Experts of a small language model: 9 layers, width 160.
Below are experts of layer 4 (counted from 0) of a mixture-of-experts language model. Rows are named router (the router's row for the expert), gate (a neuron's input weights, with its number), up (a neuron's input weights, with its number), down (a neuron's output weights, with its number) and show model dimensions 0-159. Each number is 50 + 10 x the weight over its row's rms, rounded and kept within 0 to 99.
After each expert's rows: a language model's description of what the expert responds to. This comes from a sample of Wikipedia text that the model never trained on.

# expert 36
router:55 60 55 63 50 47 57 55 42 52 64 64 45 41 48 53 62 57 36 55 62 56 49 54 57 39 59 47 50 60 49 69 46 53 50 47 52 56 45 68 67 56 55 52 46 57 61 45 42 45 67 47 36 41 32 19 57 53 56 46 65 67 65 47 52 27 40 49 44 58 51 46 53 31 50 41 35 73 37 62 57 50 44 57 52 45 47 49 52 41 49 50 56 45 49 57 58 57 42 25 48 45 38 54 41 42 56 45 53 55 71 53 54 50 57 68 41 34 45 38 53 57 50 51 43 43 51 35 47 29 51 53 45 64 46 64 49 48 46 51 43 49 46 44 65 29 59 65 37 33 50 35 62 32 54 70 55 68 34 63
gate2:51 38 29 49 51 44 36 53 44 55 52 50 71 27 70 33 67 52 57 31 50 30 48 56 43 32 51 45 41 61 46 48 55 54 49 39 50 42 48 47 68 56 53 26 56 58 43 31 48 49 51 73 52 44 49 36 53 55 64 53 74 52 49 61 58 46 42 52 28 29 57 51 48 49 43 36 46 58 33 63 46 59 55 51 54 59 44 45 53 42 50 46 51 54 71 55 52 55 40 55 34 37 45 48 48 36 56 56 50 56 29 48 54 38 35 58 49 40 59 46 43 68 61 51 50 46 53 52 34 37 39 46 66 59 37 43 45 52 39 34 51 46 67 57 50 43 65 53 46 50 61 36 55 32 42 51 49 46 45 55
up2:59 54 43 39 46 32 37 61 45 44 51 47 57 35 56 49 66 57 49 40 44 32 48 57 41 36 56 51 40 61 46 53 53 47 57 33 58 52 41 42 50 72 54 46 58 49 44 38 52 36 46 68 47 50 52 38 42 47 44 54 75 57 56 53 53 58 37 43 35 33 42 57 41 34 26 40 55 45 51 57 57 61 51 58 56 59 61 44 64 35 52 48 38 58 72 43 47 48 34 38 39 42 52 64 56 45 53 50 47 55 22 47 58 33 36 51 48 46 74 61 58 55 65 57 41 59 55 47 30 45 43 51 64 61 51 53 48 50 52 38 66 64 61 47 55 29 40 59 52 42 61 61 61 55 42 57 38 29 53 57
down2:72 45 35 49 51 44 52 55 55 48 66 41 54 36 55 37 43 54 53 48 40 38 54 52 55 53 50 54 66 58 53 48 36 50 54 49 51 43 61 24 42 36 62 46 39 59 63 75 47 71 37 49 48 37 65 61 54 53 47 32 50 48 49 49 43 62 50 47 55 63 55 46 66 46 40 65 23 66 52 65 47 37 45 63 62 50 47 53 61 65 71 51 41 58 54 49 62 67 40 46 53 66 49 51 47 54 48 48 44 50 63 52 64 59 18 42 47 43 47 37 37 41 48 29 44 54 50 54 41 50 52 51 56 43 64 51 56 41 40 70 53 50 58 43 66 56 56 49 61 44 39 65 60 55 58 45 60 56 65 58
What it handles: Leading year pieces 19, 20, 18 before the rest of a date, plus spaces and en dashes before years, as in 1937, 1995–96.

# expert 30
router:60 49 47 55 33 67 53 44 48 46 59 76 39 47 51 50 69 44 33 49 66 61 48 62 47 36 56 68 63 74 39 55 56 58 53 59 72 60 46 60 65 37 64 33 46 61 46 32 48 33 51 33 43 59 58 44 50 40 56 54 49 62 50 66 48 24 42 53 58 47 64 40 65 42 62 46 31 64 44 55 52 67 45 49 39 52 45 57 59 51 49 49 63 46 52 41 48 44 43 41 49 38 55 53 49 46 48 61 59 51 61 48 73 59 55 52 49 42 54 44 47 52 40 59 44 53 33 43 51 42 59 45 43 46 40 66 32 55 56 43 53 35 52 47 45 53 47 58 55 36 45 50 62 33 58 66 61 67 38 58
gate2:62 46 48 44 55 56 37 47 44 52 56 50 53 62 43 45 53 60 54 52 60 38 51 52 61 52 53 51 49 68 52 38 50 50 45 41 50 60 77 48 60 39 31 60 62 62 65 39 47 51 32 48 62 60 41 55 28 46 48 47 42 49 48 53 67 48 43 32 51 53 46 25 48 38 55 27 12 55 45 53 70 60 62 53 58 54 63 52 51 60 45 44 50 53 31 36 56 53 32 41 67 51 56 53 46 42 56 53 51 64 47 44 54 52 68 45 43 44 42 36 45 54 38 57 49 64 57 57 35 42 47 55 41 58 49 64 34 59 50 33 61 55 69 48 55 64 52 72 44 41 63 49 39 47 43 57 50 49 62 54
up2:66 44 53 49 44 51 49 56 43 44 66 63 39 27 55 56 37 48 46 38 57 44 71 27 55 39 43 55 44 67 53 46 63 46 51 60 61 69 40 63 66 58 33 27 65 65 34 41 45 50 43 45 47 57 56 62 50 61 35 48 44 37 41 48 40 36 50 42 43 53 54 34 46 59 54 51 49 44 45 48 50 50 34 61 65 33 51 58 58 34 48 48 60 58 52 53 49 55 63 48 56 42 68 49 72 57 51 50 51 60 38 53 62 59 44 66 43 51 57 41 65 41 45 51 73 61 51 35 53 48 39 42 36 51 49 81 42 50 56 31 49 43 53 39 60 58 50 49 59 50 48 53 42 43 29 56 42 43 50 55
down2:59 57 56 61 65 32 56 49 38 39 58 50 43 52 40 50 57 61 58 55 46 57 30 53 56 57 53 53 41 38 69 76 51 55 57 42 37 49 40 52 38 42 61 45 35 40 51 71 41 55 68 54 36 35 46 37 48 61 51 69 56 47 56 41 61 52 58 52 51 63 60 45 49 65 39 73 39 58 61 45 50 46 29 44 32 60 51 47 52 56 40 59 45 52 76 60 44 66 54 57 50 41 50 50 48 45 51 48 41 40 60 62 51 33 63 49 60 63 69 54 59 47 32 45 61 49 42 67 41 45 34 59 53 55 53 66 57 51 39 56 55 43 56 36 68 37 47 45 48 42 46 57 47 69 61 50 46 42 63 45
What it handles: Single digits and digit pieces inside figures, scores, measurements and money amounts, such as 94.5 mi, 2,500, 4–6, plus million, sq.

# expert 41
router:56 51 49 59 52 56 66 51 54 41 52 64 42 64 61 45 71 50 29 46 57 43 26 58 51 46 45 44 46 58 46 44 53 41 55 61 39 66 40 74 53 48 51 48 42 69 57 37 55 37 58 40 50 47 51 37 35 57 50 54 65 55 49 45 65 41 49 54 46 51 43 55 37 38 49 37 45 56 49 42 57 68 50 44 49 55 41 66 41 44 31 74 42 43 47 33 43 44 64 40 40 39 58 63 49 30 60 58 53 42 63 51 55 50 49 62 48 44 53 33 59 58 57 46 51 51 54 59 50 52 50 46 45 38 42 71 34 71 42 44 46 31 48 35 39 34 49 51 47 44 50 38 60 39 75 65 64 56 50 66
gate2:43 43 53 47 42 50 38 35 50 59 42 60 35 54 56 46 31 40 56 44 60 47 61 50 66 39 51 38 56 45 54 49 46 39 47 67 57 63 36 56 62 68 43 62 60 53 62 55 48 36 43 47 39 55 52 38 55 65 61 65 65 62 58 46 68 43 56 63 36 44 60 58 43 59 57 54 54 40 38 33 58 62 44 43 56 62 52 46 44 58 38 33 38 49 48 47 29 54 61 49 62 38 36 70 65 37 52 48 35 44 83 40 38 51 43 51 41 51 50 57 62 47 49 46 63 41 44 49 52 61 54 37 50 52 42 42 49 58 49 55 44 36 59 43 34 36 62 39 29 54 58 57 52 68 57 56 61 38 65 41
up2:48 60 34 42 28 63 49 49 45 49 49 44 42 58 58 56 53 43 48 38 49 46 59 59 59 60 40 56 40 54 39 54 40 47 70 69 60 40 39 52 56 46 49 32 47 43 60 66 27 44 41 45 50 50 51 42 60 52 46 48 48 45 54 55 19 65 56 50 57 40 59 46 37 35 68 53 57 55 60 46 28 47 43 66 54 52 57 44 66 40 44 47 42 66 41 45 62 40 42 52 35 55 49 53 53 48 54 51 75 63 48 49 57 53 47 56 51 41 41 58 41 59 53 34 51 49 41 52 51 56 53 33 63 45 60 40 43 40 46 46 41 45 40 54 48 49 46 59 44 72 59 40 28 72 47 31 41 55 17 54
down2:53 42 65 45 71 64 31 76 54 50 25 48 56 57 39 47 44 49 43 58 53 55 43 55 30 40 56 49 48 44 40 45 60 42 48 44 35 56 57 29 59 38 48 48 47 48 51 58 71 60 44 55 38 30 60 36 49 59 38 35 51 38 59 56 52 61 45 32 69 66 67 55 51 42 40 55 45 29 47 33 57 54 56 55 48 59 47 27 60 67 51 50 45 39 62 63 42 60 61 53 61 63 43 58 57 44 36 62 48 46 62 55 48 58 81 49 63 63 50 39 64 42 48 53 42 51 60 41 45 57 43 50 38 51 58 60 56 57 53 43 50 48 54 42 56 41 49 44 59 45 48 58 41 40 61 44 45 38 58 54
What it handles: Pipe separators between table cells, mostly after numbers or names, plus semicolons and colons separating list fields, e.g. Survey |, 19;.

# expert 52
router:46 62 62 63 39 58 64 61 52 48 58 65 40 51 54 55 63 57 36 42 59 47 44 61 58 43 47 54 62 69 44 57 58 45 61 57 48 53 34 65 67 37 62 42 41 70 52 40 55 42 62 42 41 43 49 36 48 44 47 57 54 59 62 59 47 34 37 53 44 55 49 50 59 35 53 36 33 67 39 61 56 69 48 46 44 45 36 60 54 45 37 58 53 53 49 40 49 54 61 38 43 33 45 64 45 41 57 56 45 42 68 54 62 44 63 66 55 38 48 37 56 55 50 54 40 34 36 39 55 35 69 38 45 56 32 65 43 62 56 51 48 46 54 39 59 44 54 64 40 32 53 44 58 31 67 66 52 59 34 61
gate0:54 55 57 59 40 52 61 48 45 61 44 55 40 53 53 36 40 64 59 43 39 64 42 45 48 39 60 40 50 42 42 40 51 41 43 68 55 68 51 53 58 33 42 54 53 69 52 42 39 55 43 52 55 44 59 60 47 46 57 50 73 64 37 64 55 56 68 35 47 53 44 46 48 45 38 45 44 79 62 40 48 52 62 57 53 57 45 30 54 50 60 61 45 42 67 54 49 43 34 67 63 40 50 30 61 25 45 48 52 44 55 42 35 50 53 58 59 55 35 24 53 52 43 54 34 38 56 50 59 55 44 50 31 52 54 69 41 60 49 48 55 55 40 46 43 60 42 48 40 37 41 48 37 57 43 55 36 72 47 34
up0:50 45 57 56 44 51 47 46 48 40 59 27 37 31 62 42 37 57 42 35 52 67 58 46 54 52 47 47 18 59 62 33 33 32 46 50 56 56 44 53 51 51 61 54 45 53 73 47 53 52 50 59 37 50 55 59 46 55 48 53 48 65 44 37 63 54 41 36 43 63 73 58 37 61 16 42 42 55 44 60 28 39 51 58 50 61 51 37 62 63 35 64 54 54 57 73 55 60 51 31 47 45 48 55 61 42 48 56 50 58 48 39 47 56 62 36 44 47 33 47 63 41 43 55 50 45 65 37 56 45 50 49 42 50 54 49 40 47 51 56 38 53 61 53 51 47 58 50 55 51 42 67 49 42 35 37 30 45 49 52
down0:71 43 60 26 61 50 72 35 58 56 51 49 38 60 32 53 58 48 51 48 54 50 56 44 42 33 66 44 63 33 47 58 38 47 39 49 55 49 56 75 52 48 66 62 49 40 38 49 54 46 49 69 55 54 51 50 53 53 49 49 39 51 42 45 43 50 44 31 35 54 53 29 60 62 60 66 70 67 45 44 53 43 31 53 43 37 51 55 50 45 62 44 70 48 47 49 52 45 35 31 48 44 50 45 58 55 53 62 35 66 44 61 45 57 42 59 57 59 45 50 60 70 71 61 64 58 67 49 60 70 61 57 49 38 49 44 39 34 56 40 52 52 40 55 48 49 53 57 50 44 63 60 43 49 55 60 61 38 49 48
What it handles: Single digits and number pieces in match scores, statistics tables and dates, such as 0–2, 82.0, 19-89, semicolon-separated counts.

# expert 11
router:55 66 50 43 45 61 44 50 58 50 70 66 52 53 59 59 60 60 41 41 59 56 32 54 73 50 57 57 47 53 44 53 51 53 61 52 48 46 37 53 66 43 52 41 40 69 66 47 55 47 51 45 33 48 44 35 56 54 44 53 61 60 57 52 42 31 46 56 50 58 55 52 58 42 53 31 30 63 40 63 73 61 54 56 45 56 28 57 53 54 50 56 49 45 59 44 59 49 44 50 26 34 39 64 48 42 64 63 56 43 61 61 62 43 68 60 55 35 41 56 58 64 41 40 48 45 35 46 66 50 69 39 36 48 45 67 61 47 51 60 56 43 58 53 60 42 48 63 51 52 61 48 49 29 74 60 64 48 47 51
gate2:52 61 51 42 44 52 61 53 44 63 45 59 48 56 68 47 59 63 55 59 41 55 55 38 66 47 50 65 42 47 32 52 44 52 58 36 69 57 35 46 44 54 58 52 47 43 77 61 59 49 72 47 49 33 48 53 50 55 30 55 73 42 66 56 42 45 56 56 59 41 28 45 58 42 62 24 47 51 44 40 41 56 54 57 52 52 61 38 37 69 64 50 51 43 50 40 64 50 54 54 48 46 44 50 46 33 47 44 57 32 57 45 47 56 59 48 47 44 46 70 60 60 61 46 54 52 66 36 54 75 52 41 44 48 32 41 34 59 47 50 42 43 55 48 56 55 42 38 30 47 55 60 42 47 35 66 66 55 52 65
up2:32 32 37 64 54 43 43 41 33 33 58 38 42 58 51 48 55 39 36 63 51 60 40 51 55 50 48 20 48 70 48 53 40 55 40 63 43 46 53 44 31 46 49 42 61 50 38 55 50 49 55 69 57 59 41 35 51 60 50 46 36 39 57 46 40 48 25 46 61 59 58 47 52 59 40 49 40 40 53 62 32 47 42 36 40 46 45 51 57 44 39 59 50 54 42 50 50 39 50 51 37 95 57 56 43 53 39 50 55 63 63 44 48 42 37 54 66 48 47 46 54 41 44 48 54 48 49 55 35 45 51 47 60 61 55 56 44 42 61 56 23 44 42 52 59 49 55 65 50 39 50 52 56 60 45 63 43 33 45 60
down2:67 43 52 60 41 61 47 45 66 45 65 47 43 51 64 43 47 56 38 46 60 46 48 60 47 43 36 50 42 49 64 32 55 54 57 33 51 44 42 46 56 71 54 37 53 55 36 48 48 59 32 51 56 41 25 47 43 36 46 59 46 65 59 44 54 51 38 59 50 55 53 42 49 42 56 40 39 54 48 48 62 73 43 48 53 70 55 43 51 38 56 51 47 37 42 66 44 69 78 38 52 37 25 48 44 45 47 41 50 51 61 56 35 54 57 54 38 47 46 57 55 54 54 42 20 64 68 42 53 39 42 48 59 59 50 52 57 64 58 47 61 54 70 56 66 53 60 56 53 69 54 45 63 69 42 49 48 41 50 42
What it handles: Mid-word pieces ending in s, k, z or ck, often in German or foreign names, e.g. W-iss-enschaft, E-ck-ert, ro-ok-ie.

# expert 28
router:47 64 60 62 39 57 64 58 53 49 59 65 38 50 54 58 64 59 36 42 59 48 43 61 59 43 47 54 60 66 45 58 62 44 60 58 46 54 36 64 67 41 62 40 40 68 52 39 57 42 64 41 40 44 47 34 49 45 48 57 53 61 60 60 46 35 39 52 42 56 49 49 57 35 54 35 33 66 39 61 58 67 48 46 46 46 35 61 55 46 36 55 55 54 49 41 49 53 63 39 45 33 44 61 44 43 57 56 45 43 69 51 61 43 63 67 54 36 47 37 56 55 51 54 39 37 37 40 56 37 67 36 43 58 34 65 42 64 56 53 47 46 53 39 60 42 50 64 41 32 54 43 60 31 67 68 52 60 34 60
gate0:44 43 43 58 31 53 51 44 57 41 42 64 55 39 56 44 45 52 58 34 50 47 52 52 63 43 58 55 51 53 49 79 51 50 58 49 38 53 47 62 60 38 43 30 35 48 55 46 42 57 48 65 37 57 67 58 46 46 48 52 60 38 43 53 62 61 63 67 46 58 51 57 49 48 44 39 53 56 68 59 39 59 56 52 36 64 54 55 42 51 42 54 35 37 41 31 39 34 32 40 57 35 56 62 41 39 56 42 62 40 59 50 51 77 45 52 60 53 52 27 28 60 46 45 61 50 56 57 35 36 35 78 48 48 44 39 47 49 34 60 57 60 45 32 60 53 55 59 41 53 36 59 55 51 61 36 43 55 44 55
up0:46 46 54 40 62 36 53 44 61 48 52 45 50 54 27 50 39 58 48 48 52 53 50 76 59 34 54 72 56 61 57 59 65 55 52 68 40 46 57 44 49 61 46 55 50 66 43 42 48 58 52 40 45 40 46 45 47 40 54 67 57 39 47 46 52 47 66 64 46 50 53 66 54 41 52 30 53 66 50 32 44 74 43 46 56 38 50 67 48 51 56 51 40 54 49 43 72 47 58 51 62 55 75 46 39 44 65 36 51 52 49 60 49 64 47 59 44 40 50 64 38 41 37 37 49 44 57 53 58 42 42 49 21 45 79 48 78 57 47 44 36 62 48 43 40 54 49 35 55 52 51 62 48 63 43 49 46 59 52 42
down0:66 39 40 56 60 46 45 44 54 52 46 47 53 49 65 50 66 56 41 44 43 61 45 46 57 55 41 50 46 54 73 55 56 45 59 48 45 63 49 42 42 32 61 49 28 46 57 48 64 51 30 39 45 50 48 58 50 46 53 33 47 72 41 46 47 52 61 57 48 14 61 34 35 53 56 45 42 67 49 45 32 41 39 60 46 33 65 56 68 48 44 63 67 30 63 51 49 53 63 46 54 50 69 42 52 64 56 63 56 55 65 51 56 56 35 56 39 53 35 70 50 61 43 51 57 48 39 64 53 46 46 55 55 51 61 46 54 52 50 46 60 64 61 56 61 49 39 52 56 51 44 58 26 47 31 56 64 51 54 57
What it handles: Blank spaces in tables, year prefixes 19/20, long digit strings, table-row endings, and a few verbs like arrested, declared, war, Nominated.

# expert 23
router:46 58 54 63 43 45 61 55 39 35 54 60 37 49 46 64 55 67 21 32 53 56 56 49 60 34 46 65 69 59 46 63 55 48 59 55 53 44 39 47 57 32 70 47 40 67 69 48 57 32 62 51 48 42 52 48 44 52 44 39 55 62 51 50 37 41 42 48 43 56 47 59 53 43 59 44 34 58 40 54 63 66 53 41 33 41 46 67 51 53 37 55 60 37 48 57 64 60 58 50 49 47 60 74 45 46 55 53 44 52 59 37 72 54 65 71 41 41 49 44 47 46 52 49 39 38 38 38 48 38 67 56 32 51 24 52 55 64 50 37 55 63 49 56 42 48 54 60 41 42 45 56 55 39 57 53 42 56 46 62
gate2:47 53 48 39 42 46 71 55 30 74 50 59 53 50 49 61 37 19 50 37 55 53 39 43 47 32 39 55 52 55 33 41 71 48 52 53 39 65 37 49 46 66 54 45 36 59 47 57 34 42 46 52 50 51 44 46 61 46 52 49 64 57 34 44 30 59 45 48 60 70 51 53 50 52 53 42 46 32 51 50 65 75 51 44 35 59 43 47 64 42 29 39 50 52 62 67 53 29 51 59 64 44 48 59 42 47 51 38 63 35 45 46 58 61 48 39 55 49 47 48 31 38 63 39 47 61 53 54 48 42 55 61 36 59 44 43 53 41 63 45 37 50 50 41 41 37 33 41 43 56 43 64 55 54 61 57 54 50 52 55
up2:37 61 45 55 35 49 59 38 40 61 38 61 46 44 49 56 46 44 42 48 49 54 56 56 49 46 31 60 47 43 51 44 56 38 50 46 39 47 45 44 43 55 46 52 33 61 49 41 47 37 54 52 51 42 26 39 53 47 44 52 42 57 49 53 38 54 39 40 52 50 40 47 36 36 50 64 43 37 63 40 52 70 26 56 33 38 57 52 64 51 38 40 55 55 59 51 37 34 44 55 61 60 66 52 72 51 51 67 68 70 40 52 29 66 42 46 41 52 54 45 35 32 61 40 38 38 27 60 38 31 52 44 46 60 55 47 48 54 58 48 58 58 62 54 57 33 44 39 57 46 50 65 49 46 34 53 70 51 69 57
down2:37 40 40 35 54 44 35 51 45 52 27 53 63 41 56 64 54 44 49 60 52 41 69 54 38 39 47 37 50 41 45 41 57 44 53 55 58 48 54 41 44 42 43 53 49 47 56 50 38 50 19 54 65 72 37 55 40 66 70 46 69 50 48 36 57 56 55 61 37 43 41 51 42 36 55 48 44 51 59 65 42 61 69 53 56 62 40 48 41 60 25 64 40 58 49 52 59 41 14 48 60 64 49 74 52 55 41 50 45 51 56 60 65 52 49 51 49 48 40 60 41 36 59 42 64 54 50 49 53 54 44 57 50 54 50 52 53 53 49 49 46 37 40 32 52 57 40 59 53 44 55 31 53 56 48 47 53 50 64 31
What it handles: Field names in infoboxes and table headers before a colon or pipe, e.g. Location, Genus, Party, Total, Succeeded by.

# expert 48
router:50 44 54 54 37 55 58 46 58 60 62 58 51 51 35 46 51 49 41 57 51 58 44 52 66 44 25 52 42 58 33 56 58 37 60 61 41 57 54 63 59 38 56 56 50 51 31 50 60 49 57 39 49 46 51 41 53 62 43 45 49 58 61 52 57 47 45 52 53 64 52 47 48 44 58 31 31 63 58 57 47 58 60 26 45 40 46 51 67 48 39 64 56 46 39 43 46 47 57 41 46 30 35 57 39 42 59 59 45 46 67 40 57 40 56 64 47 25 52 36 49 55 32 62 48 41 36 49 46 30 59 36 47 60 25 61 52 58 66 43 56 51 50 46 40 38 51 47 55 41 32 57 55 46 63 78 65 70 48 62
gate1:51 59 42 51 56 54 51 67 66 57 56 66 44 50 52 51 64 51 44 69 50 33 56 39 53 51 41 54 48 39 37 56 72 58 56 63 46 50 34 60 55 44 55 47 41 54 33 36 44 58 42 49 29 36 47 51 48 68 65 53 57 51 48 56 58 44 47 57 59 46 46 38 42 52 57 55 47 45 27 48 45 44 73 53 59 52 54 56 52 43 65 60 35 46 61 55 30 59 44 34 38 42 59 66 67 39 37 64 30 44 48 46 60 52 43 38 46 65 51 45 42 31 35 59 58 60 36 40 51 64 60 42 52 47 55 51 33 55 57 39 34 63 51 50 60 44 50 65 65 39 37 37 40 49 37 63 48 66 42 38
up1:60 59 50 58 66 51 42 51 41 45 47 48 59 33 65 59 55 43 50 62 55 49 57 59 44 41 64 37 37 57 38 51 55 59 49 58 64 45 44 55 44 31 53 42 41 52 44 41 52 67 28 53 44 56 69 44 38 40 51 66 46 40 55 46 44 45 64 53 40 41 41 64 53 53 59 49 63 48 49 40 35 51 53 42 65 73 59 49 23 43 46 60 51 34 62 49 38 39 46 51 42 58 44 56 49 60 56 40 36 44 47 65 36 43 54 48 49 54 57 64 40 37 40 47 55 65 54 61 66 48 33 68 61 58 40 48 40 38 39 70 48 73 41 49 64 59 29 46 44 52 48 53 40 42 47 44 42 45 54 25
down1:63 46 29 37 48 44 47 46 55 45 50 30 54 50 45 78 49 48 58 53 46 43 50 57 61 47 46 46 18 46 53 44 25 61 49 46 43 42 49 43 54 46 34 48 42 67 45 43 42 41 64 58 46 54 45 30 55 54 48 47 49 62 60 52 57 49 84 57 56 60 63 51 52 40 40 54 37 47 42 40 58 46 45 36 34 59 37 28 50 41 53 40 56 59 39 50 42 47 65 31 43 69 44 60 35 40 45 45 49 42 61 48 54 38 40 58 59 56 60 33 48 48 41 53 48 56 54 56 38 49 51 56 75 37 45 52 63 50 54 45 47 60 45 35 56 42 43 50 67 58 51 48 39 45 43 57 72 49 41 44
What it handles: Middle syllable pieces of non-English names, especially Arabic, Persian, Slavic and Greek, such as Atar-ib, Naj-ib-ullah, Pap-arizou, -abad.

# expert 26
router:60 54 54 69 48 53 63 67 58 63 51 62 37 68 46 51 67 55 34 46 63 47 41 64 44 47 40 51 46 60 44 51 60 45 51 68 45 49 31 52 60 43 59 37 36 70 62 43 51 40 69 47 36 54 47 43 33 43 54 40 53 57 55 62 48 27 48 53 50 56 49 53 56 41 70 37 44 58 37 49 60 65 35 48 50 50 47 57 50 50 27 62 60 44 41 46 56 62 42 40 36 39 39 69 47 36 51 62 39 54 65 50 52 45 59 66 56 47 42 38 57 50 50 57 34 50 48 56 56 36 61 38 51 62 36 68 39 53 61 47 39 43 48 34 45 42 48 54 40 38 50 56 67 43 76 54 48 57 41 47
gate0:69 66 34 41 50 43 44 34 55 48 69 42 53 58 50 64 48 63 44 58 39 42 42 61 69 48 51 27 61 48 51 34 55 38 36 71 60 51 55 53 39 48 43 49 45 61 62 58 61 50 51 51 33 39 46 62 36 62 56 35 44 53 52 42 59 61 51 57 21 44 60 44 63 53 46 35 61 47 60 42 51 50 58 47 53 63 50 49 36 63 58 56 60 68 72 44 55 66 40 52 65 48 32 50 54 49 54 51 44 61 55 51 41 46 50 51 59 39 48 41 56 63 48 62 38 51 47 59 42 46 53 61 55 70 30 62 34 44 47 50 57 54 39 33 51 56 51 48 34 45 44 47 64 70 66 53 52 48 52 62
up0:48 72 56 43 48 35 45 32 63 49 48 25 42 52 65 42 55 49 49 47 55 51 57 49 60 49 59 48 54 40 67 33 62 44 55 52 55 49 64 42 39 55 64 64 60 62 44 65 60 34 47 56 36 43 42 59 46 59 62 45 40 44 36 29 63 74 61 35 26 44 44 52 68 52 43 46 55 54 44 44 60 53 41 39 46 46 67 53 66 65 46 52 51 63 59 56 45 64 53 41 56 46 41 59 46 65 55 52 65 61 66 45 51 31 54 56 51 53 54 44 45 39 63 71 48 33 48 55 37 51 62 52 35 46 33 58 50 58 33 32 61 45 51 53 51 70 58 41 53 54 46 53 58 51 52 45 61 48 40 50
down0:66 49 50 45 27 30 46 49 53 63 42 54 64 72 42 53 51 52 29 38 43 42 42 29 22 49 65 44 64 28 72 43 56 47 55 48 55 60 23 36 52 53 35 46 59 56 56 35 51 66 35 49 46 58 47 62 50 51 48 53 56 53 42 35 49 49 46 54 50 41 53 54 51 68 66 35 32 41 62 51 47 52 63 56 58 51 50 36 54 56 54 60 46 44 35 59 47 41 56 67 64 48 56 59 49 50 61 49 39 41 52 38 33 57 63 62 55 52 61 56 58 32 37 54 54 60 34 49 54 48 53 42 46 45 53 63 59 52 44 62 47 44 45 62 57 55 39 54 54 47 59 37 41 58 56 42 60 46 33 60
What it handles: Column pipes in tables, plus semicolons, dashes and slashes separating items in lists and credits, like "| 15", "F major – A minor".

# expert 9
router:53 77 57 49 47 64 58 54 50 48 62 64 37 58 55 51 60 49 27 37 52 46 51 46 56 49 46 56 47 55 46 52 76 39 57 62 39 60 23 54 64 37 63 45 52 58 53 43 47 47 69 42 34 49 39 55 51 52 55 51 44 53 52 59 42 31 40 60 32 52 51 59 47 40 46 40 31 72 49 61 55 49 51 49 55 45 39 55 60 53 48 56 48 56 51 44 51 42 44 32 59 44 37 68 43 48 67 59 41 55 67 49 57 48 54 73 50 37 54 36 44 42 52 44 29 33 34 47 55 35 57 37 50 62 42 51 55 52 58 51 57 50 57 44 62 44 60 51 45 25 48 40 63 40 56 80 51 49 51 49
gate0:31 61 43 50 42 38 47 54 43 55 46 54 50 42 56 54 48 53 55 47 58 46 44 53 44 52 52 40 50 50 50 45 41 49 44 52 54 61 51 53 33 47 53 47 50 56 48 62 60 67 32 53 61 73 53 69 56 42 61 38 77 45 50 57 59 46 53 54 42 56 47 62 46 45 43 47 57 44 43 61 55 58 47 49 51 62 49 24 72 43 54 49 40 59 44 56 46 15 64 54 34 55 67 39 44 49 75 67 57 42 42 38 52 52 57 54 43 46 60 52 43 37 48 65 43 41 23 36 47 54 54 53 53 49 54 35 49 60 49 49 50 35 38 58 40 55 49 64 46 50 59 32 25 50 62 26 54 40 53 66
up0:56 43 58 38 59 54 53 43 57 57 54 41 42 61 50 64 52 72 51 49 43 61 61 38 49 48 44 48 60 52 46 49 59 60 41 67 49 48 53 56 66 45 47 52 48 42 40 42 46 33 67 48 38 36 60 31 44 56 51 51 39 56 35 50 53 54 35 53 50 55 50 40 61 45 56 56 50 54 62 33 53 54 30 56 60 43 58 70 37 64 48 43 62 37 43 42 50 77 39 47 69 44 44 53 61 61 28 41 41 68 53 49 54 41 42 45 46 43 44 53 47 58 52 36 61 65 72 58 42 53 42 54 47 35 58 55 57 31 50 54 50 69 55 27 56 54 46 40 47 47 48 75 61 45 38 69 45 61 45 30
down0:56 66 52 55 62 56 58 42 57 43 41 45 45 50 46 63 58 57 64 52 66 62 55 77 41 32 40 49 55 49 43 60 19 37 51 42 46 56 52 74 53 54 45 47 60 54 67 38 50 44 60 34 46 72 44 23 54 48 61 53 47 76 49 54 43 36 54 59 61 63 41 49 38 47 37 63 41 49 48 49 54 62 52 37 41 40 50 47 57 33 48 57 55 52 40 45 35 60 58 38 46 33 48 58 42 51 34 35 44 62 36 43 64 48 55 33 43 37 46 36 56 43 52 53 58 52 53 63 47 58 47 52 53 44 48 61 52 38 57 47 55 51 36 39 34 55 57 54 51 35 55 51 29 48 64 37 54 56 57 58
What it handles: Bare space token right before a number, such as years, dates, measurements, ranks and table cell values after pipes or commas.